Weights of a small mixture-of-experts language model, trained from scratch on English Wikipedia.
Size: 8 layers, width 128, vocabulary 7470, 28.1M parameters.
Experts: 256 experts in each of 8 layers, 4 picks a token, a shared expert of 64 neurons.
Below are experts of layer 5 (counted from 0) of a mixture-of-experts language model. Rows are named router (the router's row for the expert), gate (a neuron's input weights, with its number), up (a neuron's input weights, with its number), down (a neuron's output weights, with its number) and show model dimensions 0-127. Each number is 500 + 50 x the weight over its row's rms, rounded and kept within 0 to 999. Numbers have three digits each.
Before each expert's rows: a language model's description of what the expert responds to. This comes from a sample of Wikipedia text that the model never trained on.

# expert 40
It responds to: Numbers followed by a space in table cells, such as minutes in game times like 3:30 pm, scores, dates and temperatures.
router:488482471476506449561425629582486512519554463455519453482438522385556503575516563553504437458510502481499516503385441491396570507533451540528495547512452600517464506555541545532567498537490547448572468478471470472531527520532586507579513485526434589605460494543449492480558482532402547509421441523571511532510528499528581553541415541473514503563488438520544417537549378573485437460493
gate0:457461574495471524355398499518533465553455506555516474515427498459510523432508446572460518475556525429502430571455517528515495498568490473445499467436480457508512523502596606551522475433478539539548530506517436493507519502511593537546466537561385474516463486468573519439438504527469551515476515536428489422638412518525472440582605591582568511421529501569533496579497491502487584483541
up0:516519434505543450646556496470460512480529469520474526526607492576550443582480528450487424489493517497410573426474469431469422512433452607493429520522486516500506513441456432437430498573592548478519517541516541553465418545582431470448582453506605568529538513511484536470547499486512465519571550458527494519492530481386511544529471383411474482501446471451476425405477494446525491512440
down0:550463478454427461504542535448557458505469557475396516480513476523554484437431449530526483508450562433387450522495566550432493499515538523546456505486497483469462560466544445483480545517470528472553548410552573539382504464490505628532489450462494556489509560505535477457426457537494457486461507437476423498650335556445471470479567584512454533524485486526463513492453636452541563471489
gate1:582465512537456430459490460542487528566583466535573471384535458521395465446488515554537513442489516424509499496541461558530532506488402543487552435472518567554539503339495515553514471406443450563458563523544542455470502492422488503538533445536472491528436399534520569531438541618505601499551520538453465540508501488586571491520430465521551459465508595532463457562522532553438565533460
up1:572488577552543473523530426465506501520543522469510542514560431397501511515596533498523607470538518543536548511546561542549486540529431476471563560474483619582522532506524530540557491424487472499467475551553549370527508501444492524618460521560534464449509433463558564536430531487497485532502487517479473457463377503491575459585537482471550419436568566507531580513616459608549518471451
down1:471410544562549450538569447487502513582475530554541533493482564560454518459486555501516523442419450501495544610551430535524532540583568611507482504505392501499512463434416504522630478501556534576535502535538460419557552522439502612538569517513469506539476550512485518516474533478557524486441414566416514496462581544534457466498526563385523520422501548547514554541481479533463496572390

# expert 61
It responds to: Prepositions like from, along, across, about, near, over, often in locations, distances and age ranges such as from 45 to 64.
router:514564525530513407520568416474467519453511459439452441585517433439526495526596576478526522426473485517502491520483458466460503475451513456445615637545548453538484412613571536498595499580508471479454451567487544525492494507480445470454546443486399502500512413472515576563430545483460524574564449495509520530454519474505446503468507493534499475551533483549446451480520662610507539488542
gate0:453502482446499485518500444478528442500488541607484565614547525421508420488525538487437456451523497557423483534409402487558473535483431612447430512519481472476510536535562474522484517482462603501522580518429484428531564445494499561503506534560529585472488588550462526479446481534410541614400387563476439504461517566515472560512527477486468466546479571491486620540480496578430483549493
up0:448507518536436425534465452445416446507432463418528449486473572481461447524461542612562406449461521488555415511538538506449412561465388530510473427387512513544532554580558459514431422510480530436483550458512514582508478503424528587515553482537553603531472515458530486423471506528446508493474474491611502449611553530454420531481479527552451456506600462503493527483542479435526454483520
down0:510567497575538514529461483501484640501509597496478452514486429482480519444441475487550559455524580447474456515579480382555567468557592545455493382461525552495471472446522485408505504505427522457457555520705493528517491467519471449514553503467474553505469505516482544509484509446416502485462547587469453513423491511531448597462522518544520423456392516504478490446601441550504502489514
gate1:566549533515506550508568461514488611512626465506433453492483459575563411496502443462500416542508448549467490447440541417420418579518472498534493540426517519521515491504503497433547507591532505557505504546462536438524545431487561437417418461503454516449521432421536511451495580539409477512534476461500542487521451504531535544527479489564393651511510473501421468534470600519420539577520
up1:500600455461561445564566449516483606581609471555459465540490472523581515507449442475563461560544524542489593464516438454450384550441421475479504610523504577527509522501549476424431509560481553470549529523438519522456459463484551470468442510447518444520483431472568506503506488541478501510457486497469475433530495438565427558545501508521399556432567417403535451543494628487450457502510
down1:458570420518453560500423479510568356460487481435523541510475510446524581498509452474470542510474502521537408521583459520463530486491392492518442464551440527553493479491500462550502568428408426467556556548505458558495464542552494617516544569500545544617493516541417462629527567470592516500478449511507472498538561508465533480480517503536584403477406548526504470491551484495543409516408

# expert 15
It responds to: Line breaks ending a row of a markdown table, right after a closing pipe, before the next row or separator line.
router:477528471441461548541482587426435552494436478426574430499548573498484462545508546594515456470531495452612501517415498467558481540527441532559562609424447612562551471579528471538484453483488569439547559531482452484482535595594516445439541456478461526466623541535517503385549509580458460456530494487549509449462537498511552501490489496539517481492440453446529442550510425551541467572569
gate0:504465593454426531474416489468533547498539480594513429549508479434527471524512517580573605422557495538435589494567469513581490532535473542522497421484549450533463486599492463530424489498435454553480450465512556422491533486493504530464467449489594481545415558421591479578465454468505533493513507444485495595473560400511530507603494507571522393462532472512395486571476585479483548560503
up0:541530436490593440514543551551482484462472484432470605479434570594417592464471437431486456476464489495544466569491557515374503463506514499385482530543466520486560485404415432493511493554491506381474463469454400552501438467509472433528575524467451472551521414538451534401486546508484482515531533495541398464468402499517418474455509510428501558499488457462538517466557521500593542452466
down0:514522505518485429526562495473507563489599537509510507502543460468472547531494539504400518511500474461526501542568427448520512477518485523409494562503553487520534492464512512494451546493485506446530494497474504486579441471577517577490472504465477468521528522514447504604495509497514445565498458490510496469487232520499519480568440476443514531430522493493523514493535769438456477512498
gate1:501559553554570538547470468458524530406471423544401449520449470565504448522498533447494536497432466527518520498456440477553489499410507590518544558551563500479507514464413430609468506487496478505482511450457533340447553490521560456458534428418444484530557398465568460471574567445523499506464482534478442567539535526418506501549586562561470453474549495482563548516502463415419596538452
up1:527515528554613515487551491496503537510517427558433450578451509519523432575537482425463525494486429569552522466522405517500427512424500531552484494545592531500536474480447452608428482417467468504538475440421545410369527494506568504451468455486406455551524414499551442485542520449586477464443505566498367488501512529442520494552587533488526480421487507515533508508516472404478592537427
down1:442563480501482499549389392503504465466465458509502487460425508506484538396466484502482456457536445517510550518388506562497445535452452571594468509557380503497523431550403422502499571438579421422438451453477479517443517567469500466452528518514497576548496413516444468454499484530375549529369467529376511528460550528530523479424554539506524492542446463527485452505504487573466519444506

# expert 2
It responds to: Commas and similar punctuation right after a person's name in birth, death or office lists, before descriptions like "American attorney" or dates.
router:447429545506477480456528426510533495514526497488552430517460582524530530459504433563533565410458432442468518515534476487405507391565433513509409514537577481474521507471543511509430556555451508482585550635451564499524556439525407415421488493420409439458497508514495458575436513538435549525464457427536565500534609577485437456447466521463521523465494562496554507427483430560439492540490
gate0:493528441456455519539408544528543512539528529423532491536496521462455462560561495500434466613518546589500510573434442473441507518498491579496543440513404493469537495501545446504478503528515494460519466539424574491547562430492510532405444455512496564561450618551485433495404452544470453537372522555505480465524487512497519506461537426515564530558507469596407519417383415531439472492393
up0:464482516453530532464578650448489519569479530468527576507624466565623585421457550437519532519545525526546496406614457468511510491449552506498550594541528489544499481557481501479492525465483538518553508504469536472478477532605488473426422476517490475485477466456521484552488582402609468461540474496340530436465498519524565499532476557509408519505519501434536513604526544503446499536509
down0:484477482506458496535452475443589513566469540483545489485503544528577525544529499474505463586491422495441523474509510402463446571463513577517508458466598513541496473533469469418532520424584561638616558570528459516428466564591393568462510574526465427512506454459471412532518484492395536466587528530459546449509505487463453462514441537507454503446418460539521554459584608533451465518484
gate1:548483484476494458508437515446512479536444508497505596458516528492489516497463518486454429572545559447494467430455483410425451482442512550567489474488403383561492390419537473449513421503635485431527462458526515553555518494432504387567412493491441529612430475475464622544497473495496576505481417512495529394473486574445506519442429506488576510536535510516530475473438546450557475542508
up1:520444505432536518504501509426488486463540467515527534505517494532527436531566458498501417574541411506440501502540505504510470495550475513422469527539444545478565443564553622472667615513519547510484503484407551493526435537530563477377573425532510559505599602429494507492571511513470507523440488448468468486530441527540537472477503423432510512560513565464508498504427455575385555495396
down1:503505542469405542460547461524477543562435563526419467487509419451469515553510512538493491610532512567483452368485539525517493539428396489497550520547502624391498463493581477391386474495510470470616493561569571455476596481479559551577564481426519511468527520535442483487523500509542489458477446415516550514552590619514551463477484488542472513444463548492499480455506521494455438461506

# expert 49
It responds to: Second syllable piece right after a capital-letter start in proper names, like C-ow-boys, D-ub-ois, Des M-oin-es, C-ann-ing.
router:568519511415478544535447413434462548451476390444514531489494552422424502490562463436630541386547417518567501476552497428505529473568513499489550443456409478489472501483575439575544507470558548429505479562448550536495478486435572538537426590561536544461509438522440518453507508447501425608452577450508519455409492569509504499469488392461463516482479480435507542478512530556491529480557
gate2:575449477472440527534516517499474430453528513477523593485482554533429380421442455486588472491541481469482480525459552484456509462434501566385435511504558483444482550473506597509526474433573498485592465573526420483580572548542529516442470386429442508486474494517445534450583445550492489497455509443427462454651501487460455436531522504520467473537424450425487482455508550382472477456478
up2:521517521447508509586545430513498431536481535517586543479480559476440534468539557494589439575493619479485493435489399529519561539520506538428446507510507491532427443561573473532561580505463454530508447453501494467534490431579505525463510463462450575407524509450474621475554506514488383546388476435514456534455429474443472519500516477451438468449524442442557543401479512431394543439433
down2:553484442581444475436584534427466517552518532510479525565604419576528540502457472492522542488591472517502457545552502522489484558552399554548580492520509584441561454482485505533472574561448513460583452421525490557483614521487470511440478567450504439580580521457509498398468377492465537496537569507533505486505515460570428586575466477498544507563471477474496538435572552541469561396489
gate3:551528457491525583540484490396530478554476552519564568453425574524434503421565513455522522509461506467645526533483474478545482534595446485452478615485425447497496497475485499561503563542499523449459463478496444505484513592540482549520509536465519521384501551413455474528492529484503539589491533388521529430508380456420422545479442575447543507493558504484416535522534485555387437504429
up3:451482583489468405499506445558579480536488492598482432458519432411549433553478503547568583485546606454458481531458484492512507569506512576527462421432521595471522530500502551482420518441478453525509549553500480599491531526544491531497545551427500532466390470588584413496452548579550489452504548560431517494514562560578476546494576490445498591485541463458472472525551424591545457471447
down3:572555496526503435509502459501440491464538600451522515557443509469432529473539499459514449595503488554515464451486420541528528434557554537514555522493438502534570424517471370482512544549493518493439548491542461442491524462541533420419479530512493483435536521444434604529471414467639469516446507445491635485473526393425538544500501440523472484531571447517443520516540511466336553469504

# expert 48
It responds to: Bullet dashes and table pipes opening a new line in lists, tables and headings, plus = and === markers and † symbols.
router:476487499430528581529500533566517487528474471482533440473447577474510532436458500494494481466536485464421570532469427493499476400513412475391558525510440481524564514565440452590428467558481635564543533541499558533524502409482456534541555475513474537471434579451492438574467389544497497583486439498508502545496552509499561467517479488518637459507526460485448543429437369560540417499437
gate2:483485468483534518473470566525537515456538585506452420490575511523553549423466556531561512468529442421518577466418436425442539598448490518486479516435435451543439502386514525461514470561598393524398488549477436484459509471431506489463452534501434487567550445448453383544511488409531460520507533536536542508573460504540525508484516638443445522510499441424488613548485513467421510488519
up2:540472545471513465441546494545472474554450544496502499413523488443495479527537523528548533462470606556431533578551513584474420442479513478487580522531527494491516524540551524502492450535446524485438604530466543532379514465550451580422537432522495563511482512502569483472420482588548574597457430485560541546521585465524430531553395516524569550453498579519372503603508457520472547607504
down2:526567589487476602459532579489485475455489476463459516508508520582483567514478420542509572486428515611437501515441552554534511504465510471590370497527501565521509544401462475479463505507507554412446518491571475487403478520472550559527493465472521531455587511568593517482558505519419532539484558521406502566514393499438490399518534444486373527505490464505370489526505567538544550520520
gate3:496539424503493500446474589421476546476557461524578408355504435508586447532494505413549554517488586475445513447462526530443488435512588500521419558512472529549508461479465507568465516444574462486514518466502435450588479586495470542448550547547504415455482449485541611484523458556429489419459524525465403504586446530514487551438443455521482447535508468495517499430500456556597595527450
up3:468521522492474459498497567495491593535497453510590493483415526517508514528441475475477459479448473452514483397577497447403445470404527413481466456476472453549562529457465374541411423491626484497530505454485471533536544454467428381380519473486519479526495470559468429467506431500510526452443510488514465620542471567527483552420410512573512425457498505452464551434573477533513455443435
down3:493507445525525456471550531531463526531367539562452519520515499514516498557525454419498564549471457454499473396457511409525470548501523488511475584443578445561388553448548424462453502501553461543486529440476466558507610426472579415536491523515526535503392490522496446450463463511597581512521426532541502548488468508529542492417543525557551493445542528408494495533467645559475388494448

# expert 31
It responds to: Commas and closing parentheses ending a phrase, especially right after a full date or year, followed by and, when, as, at.
router:443486570590442488505473451498563496538541493556511413536432525481478493504499452576492518417568457439453475467474461464460491427593439536518430567479582576427495490486574529520565578511457519507578509617494571437518538473452407506526469510426449501487479528479517397589416533565469527500455427424518494484571594497426447470491439433507475490574509554514555485469522396596459541494500
gate0:536624504516484474439441561497592413507499510464496459542467438539376478469446451597499501475484542588543494527502471434467543569418469442406605524531548493565455493483451472533550511536514439404552486479448447558561494444521458454520384530498483554486434499448485489418512453417487564506641581517579487438527502443561487424523511496465502503486580454485492489487536573506533507562535
up0:471446461547540529523524534474448528564490566537535564400560413417575428603543477582444515539452451519470508520471494535460478422504515561534466469477487449416530442567498474503440526455470515556431450502466474560356455518542525553485514579546511487552486448551554483464474512512510506454467486550500474479375421617604544463478546444500406516554452455592499532460420440431471519470481
down0:516464548472439414554502430513494515509487528594463645470437499487516534548526528601526475546504423505462483450519553454548507579590523498480549554562584594546460399498573486468513491459549538403561474491580567530416507473483545597476542594440592535477456511565520512500450534565505599476486513454557409508540496509526539482484518480508462410486465451479605476504445418491449447506519
gate1:552487584425404573512478508533505453472572400541539548383464434519490532499556532510517494419506518460556484640448528429512503454526550520500415517527523458462451519412503525436478431473482548419511444464481430528466531453480480515493595481517394374592562486484450488461497527471468551470438453533558534539528453538601423438522510594575474576511505556424499506508528465515511454461517
up1:420504423512467456412495499499470527564453493517441489577534533502452499525489446505478538525530424535413484348522473466538496551516477475538493481363456560482475527579487499527532574518508447515499587489533512457446524498551548530487457491431589597492395465483502497448521411567555535494527591507488418421525444502506630517448468421435593468548517477503492440515429515598484585546462
down1:590422448470405402564431496490559518544528518529546503550496489516455469489535468463469504517467546491459464465497451498519551480571505504528565503417512526477425491479564470443541515552568629497449490550565497554526507523453500589541405483428492532587414510513591429563470457547516531459425591421519422463524414438418543511462510433477529420571514502532528511583400437413515511450508

# expert 27
It responds to: Of (also for, in) linking a noun to its complement inside titles and proper names: Ballad of, Congress of, Port Authority of, anniversary of.
router:557470511527507437482568425532471525469528517486427378559600437524499495514496571472513603535463462523453523479516454514494500536460436494398598538567502432575555453595476430524466447525533599519507576492488524459496469501542451536501527492485458536538485391462536562560499563529457502470468407475519582502457623527560472569426499543485604467519475474516404510536500615597474481527514
gate1:542603582518543516545505590560510425457407496463536492455402436483489462498562566534433554477505537443502524558489434553523497561565501489511485551442452512510449527485496493489485473500406579568431448516501457461495475477466524423494426461553434481530479414480436503522510510433458617674430433472479467500526559563525500470470619509490527500530469527466472499433462441494491408391449
up1:407584534606476521522543559567561452451523486542552448566438438491458510566535504543469519535570568407472458490428477523546471530482509415439530519486538553477534435527571566547603519477467554620493482544514492509424440613494487453536570483524480545535465546451511475599459483553476450563549423536497511537470549427502407424553577529490423429524494570425433496561524479488463477464512
down1:561453417404486497517507580486493522458499530526502527506427549493512538486546461390426536477505613508544449397458575487503484508481438534470505510545547546426522509500550574542537557480538447523541506539505532575504470517536438504568488462518546472513474444454527475538470441562491447435564356564550506520515696501485487495591409423480471492437553499535544551434452612521482514540517
gate2:506472476431542495497511495483538551455555485566505554565412618501511447504518424546525533464469469470445489429508467531470538458595442406537468597509545487468476466505488612517546496472442472496469487611536474497507511543360407478491542510400493532575489446591539461568635471491528432521511527550562551557439468520489598481506553490480592519484538550504485420555527417550466480551543
up2:474542473514470483586469433460520494420460459576464499559503566512520535551509463560533464479417445511485514462493486523468510457576528556515570645508546439511470587544500469529585406415509415508424588556505488455522574523376499492525586569436427555472592404516475537506553520468481525493448438484521514515529504462486577531479536519480457544560544501467500462534499480547452607383592
down2:402411466437541471526537422600477545529468514524538506539497541472488590495565500542549451515577486442482461491496409497427466445514585430479536468454609491482599525524457491501600524551438502468395495433401499480468486472463518409447417467359444501450540433508490492419471615524547475591473504461454507481509473490531480485476494539580499539489485498466450499462457465541518493506630

# expert 58
It responds to: Pipe separators and semicolons between numeric cells in tables, such as sports league standings, results and statistics rows.
router:355426448573488436580495561494492530526500508452577552518476490376446515531557510503484599487578525453540571506487460506542518464546574520415541541479429501535473531542486510472506462393455565445448513434540474497450535502426453576597449529476475517496491479440445441584525433509398485530453492504536454394504521514492566471555555498553554489515522504591452503494597414564513424451524
gate1:489573471448477589595566472494487511559440498508459406507507505420499490570566522584503404616501543483527436470529506463517489579533502558437519551512484452542464553402417491527530485568506579427521553536425474535482485540467463536478415552498522528417507499424430481504480544492517588547556435522426471463535500444501596491533556338487457473511562482483518630575469487510469504488477
up1:503484551500574351440429426541515502472580526482516580542491484610530448379435495439516517374487434544501607516478529498470499466468513503523512458512558480463556540610498519531467520504456448542498393446581554492450470442527540497491602487458499491587460499470570552442496517453446473485450492476585547519458518532461445513498406621512515495513451436456522402467491523470559458525516
down1:440378397508529487507490501501569566414483651480493411531512593431476467552502511524494547512510507539486479453498485474480533630506544471523557435604520609492462544553438551586454489525516510489446608523512558418458541531519472564537564461503541502504541550446538592524531472407473463464579456481441484511554549482500517546436519453529481496452455523493474511550531594411509437473571
gate2:498571577529503503462580523460506543524515420529460433394415406455508500486522536441380506476415503431482460519475560500437462488479535436563565515444480506459448462463460493515446413425454511486479414509552469518397449398425438563466488460524461506580470536608507553511424453530518494493486492617471541561631500485516521531577549534529468519522429532543539531606487518525526485461505
up2:496535529550483500535550580451457510567458490530453436420452431468527547534516604487456606533425499442471515542598438538497486518499545480519568567490430519525506488551517505587435409460518438470435455458542446464508544460409430519561496399546485481575475497526547565526495382475529501566437563471451471427609517510515562512559601614544495500503453477400508486505433528516431528493482
down2:458554510457514502415661463510530492500447483493535514422523591442466552524613522475622507493502520518506602481460490373559427500510449499436489502556443529477444546477515506467563447439507447522424548449480561472520439463483490511562498574430561506461457552527496548551584496515517474565500511442452527353444536474437456528484404446511446491497526470588503553545460441527511426530546

# expert 63
It responds to: Prepositions following verbs, nouns or adjectives in running prose, such as between, from, about, due to, decline in.
router:562515508492525440493560431491457500482522449462465428629510439464531493546578534466520568481512507508510543485486432532481452522387545443415554645543555466560487424611522490517538454566485477522483480497448547537449535480493451482456567422492441456504509381461485580591452559495475520583533423442502523491478568482457456468424449533553461439535591486498449451540517638542480524512485
gate0:572430560452513504422466607466522514476485493496551441495536613489532488484544515478560492506467471553481483586533522501482470470638467480553420539538462525475549568458380462451480483493418442497362450552541482419590528512477510464429463493476398604517505489466572525520484454511422613526517460498489528547476507511468497524499566554467564523568561515592457512555430525556460501564580
up0:501570436412442433520506366502552531506529502424469501508439383540441576468429466478470497458495448384538490460512433500519564455426548486471547515430462544448413442489574529497587493562543503467581576484523565535504488557480465537505503501483504428496478528535487458408464491530537447460448513500585510515521459565568509423444430453533487465529545450416610523489574487407543527448421
down0:573440533510439481509532507524516529493512496450510417548474571504481519516501489520502508458446493419475455465501526594509571502424488560444463615571461582548440542519543535421472486479444469480457623589569503605586527516484475540563481501468533536477471490466519467465535488494556551546499620457519466510549340556505464496528420550462445503546545533476600526499529410396550541604514
gate1:475401525604479558427501502523475501499523476471479490522525496485428447410494421565538475485488391646453489491398507504489537511511569516450528490444530399453470438496595501497600555482490405533458527534463536473558528500608579479507507520533456484594631451561566559450464547501458595415500471491546448510490421490512542581441540502576507546509497491476502492491505516495444596480509
up1:442380506500505541502452488515482432500390486559488482578432480485528506551468489518559574412577523535526442505439441521515535522484548550542463499495509480470447442491529520542427579582502481523421527537628517573503460489533559536468520441518558410571470529529465474510425491547474565458387450480469556518479525424390518532515492493554529434427462534459491605487449377585475434460436
down1:424459479423471438539534515486511482583495558453471438501469488542557511516537457512656500566454506415454402433549415454502514445527513498532458585586518548517524430515526552539443504517508533438516456588500535403513518548444546534471432523525476568533487483512551419438511486452561486501502475484349570486440530469504535553477478486524574437516509570649485467494528423486451531420447

# expert 16
It responds to: Word endings and short capitalized words inside quoted song, album, episode and show titles, such as Don't Walk, You, Love, Night.
router:529461494462494450463482467471502491477476535430542551428558436557410545541417530569569470508501453528500520422524511487435502451424388426512460424564542567540437529431475442459500440496512491495481595481484464497538538431507557428492574441443500457450449600531466523448414519468513578499454402440551528492566615520561514533526495523487631478498413447479425486532469496585510595492511
gate0:486428453456494480501405478455485545519497511502537415496504463532388474508392490576522496460478480445542402454455372512466451495393597502557447490502504447516534446526462543560447588545543411581469426486553456535539390568509527535433553514537524560504501442574519568481472461523500557534525469501464487452544475546532466524423512532388505551555546558556566504530422424489433562460517
up0:507448399515479463423482571512556472500579523441498455486425473595469459498456489510525415488492556462538473453512478490492498480425510523521441410474554482499504526442397553500507508489544528450563496551421508425528499494484607438428483534481561446485496444553552566491485428540573432510419400497472454395549487575591586432404585540500570496527600549569501564508441475484424513503521
down0:472518489500545482563465497445536433469460507500543545431429439455542532561545519487519511487507408562524495559556438476492501503565513517532576588512515473501510511547537477595500511478563520400499549545512533556474521427442424519546552471500536552510585533536474440585475523494511442544617532543482442523534494476571424545528431469540468538414448448541424629435473404416567344546530
gate1:478478605396506511490518367535478521481532472473463403507572508542589498440524470489461572495499380513445458500404511532513467464520422559533546467438484513469507464487472465438485506544553555533521561521449529517496601554457371400493483539463493562516465431477494509382568488388493375524459546435511463521528562431572499523453553474484412500549534513533441499458476523464515559526527
up1:520482549423522592491532343480471558460465543442498442501568492509555465506495492473473555466496397550450518474389522575525484441539428503530550452459423460469548520487439412474471524518550561522495571534452552555533545527503409405508509515430454476520531460494515471440532525446488425559433520442548446522455639466550518479404498504463496494532449541600488614444475474511604520487518
down1:548512444613529557428460452481536538533431520458480533509530504518450477495541521584539528550480472461406618574428542555383503488537468454478552563461454479479522567489503537528455510496482481511502479440463506465514431494387489538573455507392436421468507490468629486508531545525465494541505435548567455531482524496516541529378497503464624541452403470469436514549555570608515515509434

# expert 26
It responds to: Pipes, dashes and coordinate symbols (°, ′, ″) in asteroid lists, coordinate tables and listed buildings, often before "—".
router:543456537545557502599524442520472534605478438478529521545430549494503535462555590546576525457562538440492501523441514497519571434463619474427520559459469448404504437572405523508518536509428539520531487541553412513526459457503476448573510543475458518554542455422455445549460524567475572464432431541532485492523506509482489464494453376502536520452587554534481471443534432541568387490600
gate0:445465436520455507466512567459611436462460511549559416513482446473531594530479437475453600455487441547503532346538467440467451571472536509500481573498437474468484486478548484494482514483535541532499456503537500443502540395574457544452518435563461469484475574489499509431563580539576412456471520372600529456527541463476530524490470519500499408525500518516500471526507547398466655499472
up0:538545516481404527461445559478568565505461529508582491536522523453472496443508598460563515562554422511537529501509470600470378553495442553449528568444542392547514539552531528545466443510577509554450438528495481462524496462542455597427370499608552508441532499479578467471522449472501383475459439561474426539489509577489569486544517476492448465545508537574489513542520527548469592447546
down0:530564569485444402469531473482541556419590515523529493567479474484588572459587550477471485477568462478512528497479515587413521492503436489387525474436524466612547527574538492523478430476456477535424410511515462483508473467494462506465461458616446551423560576494477484605466436534509451520431457520556523491522493545577540603469558492529517422485474516572463449581568441570527557506435
gate1:447485466527414573506473497454584504424490565529514502467436409533508516420485619542538447468575553366459525540440496502437404570459470466468538487488470434484523509488521537627469550487492541535474527540458429456422537512473496504563520412503582477465495470506527500501568519471487422458472520539458575595514491592450534547448506488435493512525484456575566515607589435559450528428438
up1:495486566456537456515471481487404521416395529487578501539535459511430424488459450511563410461547500508501491456454503465578434502514429544587444478588508533572413469477508507430554536537473569505401618516543572494416533492491498457533403600498365459499493490489506500493470457468436541455530551448499533536624564512504489505540413456558474522502587532514544483482471570461428510541462
down1:457482484607533492462491518511530637485519416438470486445443525410597539514552478531534519555402513412445551418475501565520583505471524579470532577461455521527542558526494498562511440484450514404528431506528446491526433500505535491472547441504534532585443486563476579426548537607533439503468519536454531582494468581438455587461459441496538584476466500464490457463608464489501537421530

# expert 18
It responds to: Verbs and verb endings in running prose, mostly present-tense or -ing forms, such as looks, point, consists, provides, firing.
router:499525496508574521416547425472470523526466505478437568461504445534473496568585530475442523479512509462447460511417427521435474565459439446455496550497538573504475501450443483469611461501497426443437446468450512520551521476541417410474586458462480520556456526520523512522501472368485509595554400401568449492541578486505418492500521516486459484516470386501447436393528545646506502522471
gate0:610485508520511602596521517529495508498442462419538592477499493512527534402538517514459542539560513460454498573479416522544559510525547660490544449474555500526513487547542587543570543580463505468519480446449512491430532436514426552506396465503464487556437562509525444572465590519514458483542488510493437550436540430485399440512526547434498486588565476456531563574539513508565396501498
up0:564514516425389414500524474544448487501464490546469448481530414540542505539500469588554548547484490369510422574404491520488547449401499490496420556504470515488453535446552560544519470498505493478491535426456514535465587541455426529458548514514538498474549394507504523541598489516568489560468579572456594499526526549492451475509593450492396510476477559566514355520459536470518442436458
down0:410552531407424498509525479445583451540471533572462516514561468579404529462483435475517506437478460556581525430498530472470419568606436492547376543490478551484448467524460486480505502515451535493473454566504535458506394463582544451442553511532587541494594452538449479481522444507527467486469529424408495539523544550411479454433463445457462474480426546521535510514461478472537498620394
gate1:472467574408468508551479506544493435541475566523586497474609537448529537500439555397526547445451532542403459511592578549461536450483493597484400509500497489479495535588592434491493479561561422414422510433523491555461422476449545415463523535439534537440504571545566570465538531511465413504532566500466451454531509472483501488469515499498400500424557547479513474488382512475509445536547
up1:579438431575463474401444528418546500553562535471483481485464549529579491459530503546452537500561472458638553487502473431477522553505517416482462444524468519521555507533394435443480464492513569535520478658459504468524458500544516480562498428508429425524543486506447465481456476547482581535526506519597578526474460566435498457523500542469569548583454509477469550409608449414455462447500
down1:564423442401508475482403516548533433465466628489538426527575600477456486481541559431536558476538433548501424442479474421590462462436548465483486531513405473482550505551438494534443588496444509462469554505472539489511516525472625494489498465568597542496406488555511581428475505429458526521550465506560492546536465534390453452539481540454544435466492556520516560516542447450533443537483

# expert 42
It responds to: Final pieces of proper names, often place or surname endings inside tables or lists, such as Buen-os Aires, Fuller-ton, -ović, Ford.
router:480474439479539428462468473474439513502491588424563586417461495484427518599433562549496520464535473466456534504465427513459563524508459510579453462560477539471470560434478404381563499489528531403481541512519503482572478471520481460551527507438423490460452589566434434596481530501472501387527468426531515455449562558542514615527504495492556565571461418523541434419513434548473516475536
gate0:535453456541485479475517452486427535562409512518577424541505466460558471549489544468546609502542561429488537372460509467466467503512568513475443563454477507413496470514514538489567532500559441483487527511616536389509528565441489495460526540451478359562497445465478555443457586437543525506552424465434520493494461430506530545556579495456383440433477464504465470561448494600545471447480
up0:532506456442455515506543574511483517427506542474391527468501444533420538508421475524478337452428550524506502503442455439509528473422421507521495511569446521575528451459440517542483473569466497467459469466514545478465559468582536467455428519411434570505389521566469527519617484496515475513553480424587441470508590655498498497442580446516458508485520499550507499463504439444452513540570
down0:495466478539516464496512543470497465524442505495448597480509486510445536486558402534477456463543551585546482528544439421526548518546514447416436447577509520504545599588494520568502524538503527512557433465406552592460506556550573469517537389572587428469574489368471490543472472584459504438496558512557536483457382558494461423527549552498556504515492524487503495411608462518495485564550
gate1:557465463541442468469468520577441480550398425500546501460447563577516480516554473531443480391342545528510424451464423433513446472478481560478518498437484509537567462478603505548489508404481592631521507512576384471477493504484453566421535482465508485456447408534572523480508531555473436507445532509483443478523522489436532550464485534470509511525555481505554436564564444521447544418475
up1:582463459583468423445561503532399469421553505468511411490480500544558491569565500550418513436519458513507573557442522471379505457483491480486507464550547508583470461436575520521448468550464486544548511492516460486456398417487471569513476518389500507501506520450488547461414490525574494486442472467587464623507473500468543550447462379515567517493424446533507471619426496571473471452472
down1:490582505471590525442484545454528494428417558518484452468481471462559440539456500461556577564511505499450564494498551604461553508383495484516495517564474532580524526540508481516481572524500507404458530472442542481577523528432559452488553501499580587497547585510475542495537447448488440540420370423433591563425546506446405456471530499473536480568541569525477496550416486465477418435444